config = dict(
    n_layer=17,
    d_model=96,
    experts_per_token=2,
    d_expert=64,
    d_shared_expert=0,
    activation='swiglu',
    n_empty_slots=8,
    routed_scale=1.0,
    init_std_router=0.0265,
    vocab_size=8192,
    norm_eps=1e-05,
    lr=0.00677,
    beta1=0.95,
    steps=3109,
    dataset='wikipedia_en',
)
Below are experts of layer 13 (counted from 0) of a mixture-of-experts language model. Rows are named router (the router's row for the expert), gate (a neuron's input weights, with its number), up (a neuron's input weights, with its number) and show model dimensions 0-95. Each number is 128 + 32 x the weight over its row's rms, rounded and kept within 0 to 255. Numbers have three digits each.
After each expert's rows: "comes after" lists some tokens at least twice as common just before its tokens as in all text. This comes from a sample of Wikipedia text that the model never trained on. Tokens count by the router's weight.

# expert 24
router:188091087118113177067125106143174132110133185110105145150040136152134164122075089117126183122139177116169070091103124122093111149065108095167155140169148143108104157130169113101126161102093102141155113108171137082114110134175124108133113168171147126145168097131081180103148166148147195168
gate0:114076133125094179140177114091034154143139125114153109090185146098164168152163144109104099118113119116078116138150140094160035089089155115117117138155113110109091154104163121179194125096164087148105066108147124131076139175121112201158113116142112180135146136087100108108183140143141136116
up0:181072115157075158153157112136062118111068125128138124097141147140164181189118165115158142104092130095075122140130123022143103161147138091124140143122136134142142171056121120132199127107176145085138070135065119118105097157114140153190142128148091148132150163111132096124178118133131162083
comes after: " to", " and", " of", " for", " in", "ing"

# expert 63
router:131140132175149073132119072140083154167143112140108177130068173178092184148107074102092174160127144117182163102112087117169094158104172115085097181165120141093126093087145147142152133099135174095144152169092125100080179118079108174104111115161146125084105103122123089102187146141174124096
gate0:162094172175120106104157043147116138152175142129135136161102126103151103124141081091148113124169133117139117135093144114154156162091132165053069069144158159170133131090163136088107150059102209124047124137100103142135142113074134092156122106183124156112081121164110092159104129088096117139
up0:083173094094125155176101187115122100070084154131097093125130135158135152160138177143111170181116119137102128114178144133096107126178127084174163181110089113098130139175079112149106089199114060107169125121148143097122137178182117131109105147071113070140144118080110161062141118159149164132
comes after: ".", ")", " |", " =", ").", ";"

# expert 26
router:128129170143113168103126082051115149103142127133116067190124139169187091162107180205150139148098106082167108136081159160123104105167149092181142101091052174167117110082153135127145090110182139140141149164130130135153088135103109101173171151145107151161100133103094156132134096161130091174
gate0:142133104117149063055093140123143115174127135161180038129155165148153077162165135156143116173145124120196131123128162117117076140146119117115067135063105123141098128131102110122140144141150135140099221102108150137169092171133046088167162125149113136121128095173081123147090120171121132164
up0:113144144119137119110110099161104114143117174128186048159165157123134102158125149204168125176142164121172149149186122107189072131110164097070087127084142107113138047119107150155147130118155137118123196088100176110126090172128068106146158119154094107111085130137081119117083121138076163122
comes after: "2", "1", ",", " in", " January", " February"

# expert 57
router:171100158108097105121155142132200098097140202140138083168223083097137072153147139109194168157107101099138101173131140143174084140115088132138122106149133107134133118090173127103162088130157114088164146132181123074062077139115150166130145113130076097136145112108115145127165102132105112061
gate0:128106140104151125103155134047115073112139109141159089072097162118107173189101113121142161167123113124122166105125178138106084130112157130157234099129133091163191117179113145125072115140113106141137116135129158160122129153124129083074055158154129179119158074095196124135074146136121143143
up0:166190090134098148116127169163146182151040107103116160108160049142178094088189102118093075136211124115163123121142131104128146124150099162133096178143129144125117133068128122152146110129103171159146115150097129090152179108093160099154206083098109087130078132135135113117134083119114143118
comes after: "1", "0", "2", "3", "5", " "

# expert 51
router:149178129086060093160138137139074130116185105133115118153153127078119140138096127078122112129060114124191170126140188116104164193165136151147146115149073111121118160141140157138084147070093101174165120107148097077097122183186114063149152154094154141108127163123102090152076121165130118078
gate0:169157097101095083152131178163112082078128156160123143114203165083150088110097162183121119111152106154125130078129153066060121128086090156108119109146127072121088136051169052120062088117147116100143091142126149137098127121155091129126135095126118099173173117125088126085178133131132140111
up0:161120099119104047120180202107156134123100101175114184175136117104086137125130131113084127149076125079168131084126193102126146136100137129127157112093122089113108111166081062142114160071138188136153153108028145146128087162129157077073088126131133110137136108144107138109164133115157132091
comes after: "-", ":", " the", " of", " (", " \""

# expert 20
router:118123091072140117092129110185168106180141124121101132133090038123129124132096123077132127161158135154114129113153070107076096146115134120129094087120104153108128114150183186137161101172151120172172194135135084088130098094145049199183131119152093112101110166152110107120173159177158147149
gate0:104095120142131152171144144160134139107183100138119121087157121139139116120072122106115066144082134148115148077169112124082113157164103117138099110166144103140115146187137154134118202103168211172145177147156155079121077111139120122197126093091062078079167106092110160160131139184082124100
up0:168113076166115157124118084163127140143198136079111119073130124081161064125088114134096095103120141114158118181091128202168126145151156155162075138110175151100162159136084131111108078138136153138129176087156098146146129177125164123098129133104183144154176174147171200121119132140170075082
comes after: " the", " a", " first", " his", " The", " their"

# expert 13
router:197104147111120115174114118134155087082194146092149164111167106166096117143138067136150133121157117132113057128117123127134156099082127125079125117124092185130175164149130139132136058160100146134122129162124092216137096135080158119083080165113091161140164067208139123147159092127139085117
gate0:152123047079122105126147094081142118091101154147173159096050163080137151164137125046098142139108125137156182108129116162117150094172078110112111151115115147155059144113104126216154099102130122098158073122096098157121105156133096154120199116101114147144137119122059146086128152124155135152
up0:148126133086119153114137115149101159123150141134072103113087139163133116156103057180143109144157135184096109139115130179124150182110155176129066105158088171142125127154170169141149171098127103161020161104126133104100122117114124122093200168149170160177143152082122114077181114137068143111
comes after: " was", " is", " were", " be", " been", " are"

# expert 60
router:107123134102083173162175166153125113068134188144130154108144122149155148108150098084085121184124111113108159137182105118088114097136086175112147143065083129129137208168184093088146114111154140186168096123067132132166119095132057171116134146125126113119045132124179110129155117135145084128
gate0:141116081131101051163147060097117140093189128124103129089156122110135067133117105207137108181079112155133091107110092114115085154059117191122101121139172135120096117181178133112128129106187119140084138132141105128092161103114174110174145098154083096102074120187136136153127129114172086123
up0:118070140128146068121153108096096166101134130118127104132113153103109125087132100173062104136138119112113078142169189127139125160111107069078188069098167121124174050141091095090134100112174097140069138125099147150119076126150149149084165112159142156119088144056101090110097169163167123152
comes after: " |", ",", " the", " of", ":", " in"

# expert 19
router:151127093139125035143162164135121129062138063133149127213154073139124109123167170100170101082129127128121096102112121115104091110161093118137175189094134135111182190178090107210131109138122194133116188098152135115118171159167126131144129123152109088139113138113122140082128155137109119168
gate0:098104126094137136128174170123153127082162132110202154136109154117147134153149065143171156111146141094096145096091141118179074167170068155153126115177143134116149100102097141119209164093163118122154097165136124053080092131077141144097094084088186104110136102119125098140120136206100110158
up0:152091048190068132158126077078097111115122154161040110143097137147142080109145133147157150153107092136175080146131154113116081193093129134144124127095113092140082139126162131156094141159120146142130177112147114217141131169117107091140171126143121137109118162157108127072123090095050134095
comes after: " of", "'", " in", " on", " for", "."

# expert 34
router:150123154104134158140153112166149092166140115134139133075151072149074102192186102144124090153122075148082132110134153131107118148110132138108180130169085141113130163113084119112140119173197124138120192218104105072173116123087124095124091084121163161097096127160068096070180159123109105122
gate0:145078131157109146151210119126162158142184138179169099155066114098118137109132131116115154149133100144070105146171077068046141141172095124116097109124161091107165145099133119064146125109136122118164067085143130184120119183114132135139125176156103124176076122144155108089102170117081176107
up0:129157151130181114092076162096141128127100151122135162083107154120131111181089131155143107111103096123176091131083128159128108130075150134179113137139156120155124112117080189151141185092113156110110152236123091131082155164108099112201114085118157131079116104103160192097140112160119057091
comes after: " |", "-", ",", "|", ":", " of"

# expert 58
router:167140085120085111101149098122122111150124178168089080164140137104090148128098088120121143164130143148119103166158128135115172113085140162189117124165105140109134130054145134078150091141087105112079105100142105191105186097095186101190165120125105171106174208175151087086109143102152156166
gate0:142157181141164083140125120203142122136135087134063137124153108138089169165124062110131167123084205093130159159139172148176112138098115162145161151138127175092145164168144143101117132167073138081130159076152123093198165124168140168179109132107122135091162145124116158106159140142091123052
up0:145111154148095164199165150140146108147143097170179123117165112134127120074105147140165133150100113175123094117123104123135082134089124047183137179100157134132111152148157120177088165179085162146135112106064158094162129098129153048189143102170143081110123104062109068108136138111129126167
comes after: " the", " a", " The", "The", " his", " an"

# expert 39
router:125126163102138104149112084170189144106134157160134157136221099161118141167155127214108119137143176185138108120158157076127071117113127174103114088081137104106150075090090126133102094129092137119081097176151134122116146117118103172084174206125071144129108147152174136157088136123134084135
gate0:131104117153136089149106066132190155061047190140152148122180101112141101123078158172156107135153152112178086166054104181076103137127091114089056106104135188146096100111095107111181103105113100106114127115151146180142098101122076110148110118152150114118149124091116155094113139124091125136
up0:120115110135115081129099083112183161112039213136118179107184082104156074136071180182159086162149188108125111154075112178067119114152123096113086082124136197148109107113112111141151099113137119083123163083120152133122073122143080128155121144168152106101105130119119137124111134124111136129
comes after: " |", " ", ".", "|", "–", "1"

# expert 14
router:133110157130129132157140134154164153148109178106144118138107159116176097071116145146149139083151095116106087081129142083097122158135112113141090115112148080107205141150176097128188101157094123118092132058124121144085093116191121185146164181149107120085146097144104117066177169192186074145
gate0:128162157101153144108150080138126171123067217128133134115100105069156179108135129146172171143153161096173162074076129144076107112150147143125056085106161166116132108075136089126130128169190179130142119150070102150154136132126117110136043142131117170101150074156095154156134101116116109105
up0:188100109154115121149140112108085167150117126159094076119103067173145182109128131106125094161143167129170126079036122181157074056138123094124149124157103126127088121072078098175138083125094137167142129138147130148123092147121121177145139187092190146087145124127134107084098101097172166116
comes after: " a", "-", " the", "ly", " most", " and"

# expert 8
router:123172115086150135139098089105140070117161134108098145070151141081208110128090168169088124128068095152089184182115178127094089125123170116102132096139102153100185072145163120145112072122116141120166131153138120129078089135113109162136116174155173124128163116209145180148107116135087163095
gate0:068126094175142162087136117099165109152097139098091151188149106115100125069168184138109144148122095113129124103117205092091137096127102101125122154114111092113148101087124164133148149099146158146151147070076141147115091121133149111137093166063134166084081159205112151119162211097151122187
up0:138143145137122146130136098179097056119174078118151209064097078121123113190093072132111122120136134161127126148133039143144132129110089118169141101052076104182096152085055096101144102140107134114146160140113142125079128173124165187155144130172133110163099115136150133173134153140119137127
comes after: "1", "9", "0", "8", "–"

# expert 31
router:150131109103121058133143160113155130174163196200111112154094151137160158149140087150143135099127160096127120072080143126077188137167130069147124184109154179098160185131108071161148070129134136100156091120152113092117091121182133144184104088159137093145193124154125127116171141142108138173
gate0:105167103132102123087063104136159102110117120112143099157094052087152105116169121107130095138142173099148094153090178141144071126115135127103140179100138203142117198119203138121106133137093139136160136134087131086083113152202155133089117083119147174084158142054123123124128150147138185081
up0:134109124093114108078057082142074116136115077149135071153175071109177082132115087129136093116097189096114107134157175145139091148149130142161147173120080158120110187154112147140111142094136180184096150067148139112134093117176183186082153108115148137086114104071118113145144140126106134071
comes after: " his", " a", "'", " her", " their", " and"

# expert 16
router:107166104159138184096163123093145133107103090160104128163094163087154106078149071079047127143131102139088095151142142081121108138156099120159156131136134112178127164113126104071197138153098144194129098164141122147134133083181115159122111130087106192107098148155120129200197147143114142068
gate0:127100135184127077118098124113129044081171115147107103182174144146141135128186128105132144069168086153095105102110173093145176179162169097105120110116071077136108167095117159134148123120132178096113114133103137149127192116154110182139175132187064164128130141122122122081164092143167131081
up0:134123117118113100091150166117086057053156110135107137124193149106189142197114094124148119079156146080129153102102160162121156127143146116125143095128081106135104172133118143155142157103114136143145083108053190113162167140138070164182144149143145150155092137103140084085214077128118094119
comes after: " \"", "-", " (", " and", " of", " a"

# expert 30
router:107133067159145129084154095140083162144168164115128068153159165135192097112112095108065151164143109112173169083153131130126134117150142191109148119084187104111070118166141110167056169150147120105135161162095153113114104167097124139085128152121166101085090138130115143200182151120137090179
gate0:170135134122114120120073165152088094156146079108180126119141101177135147110113165175120165087050153178146126090139167096120107134110127145192127110114157039152075128159102124091099174132098179161098125095138069143078137095133095192162099158125139110134178115079157143122154136115135120069
up0:103148069086113123122163087126174175146148081126116080129127121059130101137172112090131076096171100081060127149148119197129167158136073088076095127138114143109131062115210139163089123081158132132151120139115131132130097131133152063137078151136127154115112121133086093193147081106115121145
comes after: " |", "---|---|---|---|", ")", "%", " ±%", " Notes"

# expert 61
router:128119083155155138148137193150076165098180130069137173088138154123071124102140151171067150141147141125129152134150076160059111096183071112085143148138130141136145096156216130132119140159097131109212150104179154133128118115131167102104158148086148128062138115092134119138151139127080092166
gate0:146102134153144093101127116073128105078084133144240148114128085199141113159163133177141100138124123073171147176155135166109085115105103165134126095186072130079185100104148091092111146106116108162128082147118144101094062143118135135111124093126065130111185113125103126151162153149085122147
up0:134157130117133137194121134183086157128141118139010118103160095089113167080101077097096141141130156120054090102131104081118125133160121051119140200087169092207122147090073125130156131126119115129164131076114111103116161116139160104129159146134166127131100094141152097122150093097139144106
comes after: "\n", "==", " ==", "===", ".", " ==="

# expert 35
router:104119079160166120155150141092138147126111098153104106113177075094126136103148189153176068125101102139103125085138099113129092142102147098133179193106148141101084119206103174130084146145101160138128176099110151192110146180167133084086095114189130103165174090163139095134148179167126090143
gate0:116112093150129139152146190132105111098076147116173107186162137093166126127159090181102142126159139129081132093140143140122114168158165113117108083098154116113111129097152145180087092161149051158134156110091067079118147120099098101057189115149096116128082097139160155130159084187059103085
up0:156112058136095146115168166142107080101124132145101129193162132115135128144150118188117147102174109112087112110107115105137059125118108161102085154083099142137097100120136191155070163124141070169145163098114086115071162152076072127060142178133144140087130113106177197101118108170129109108
comes after: " in", " of", " to", " at", " for", " during"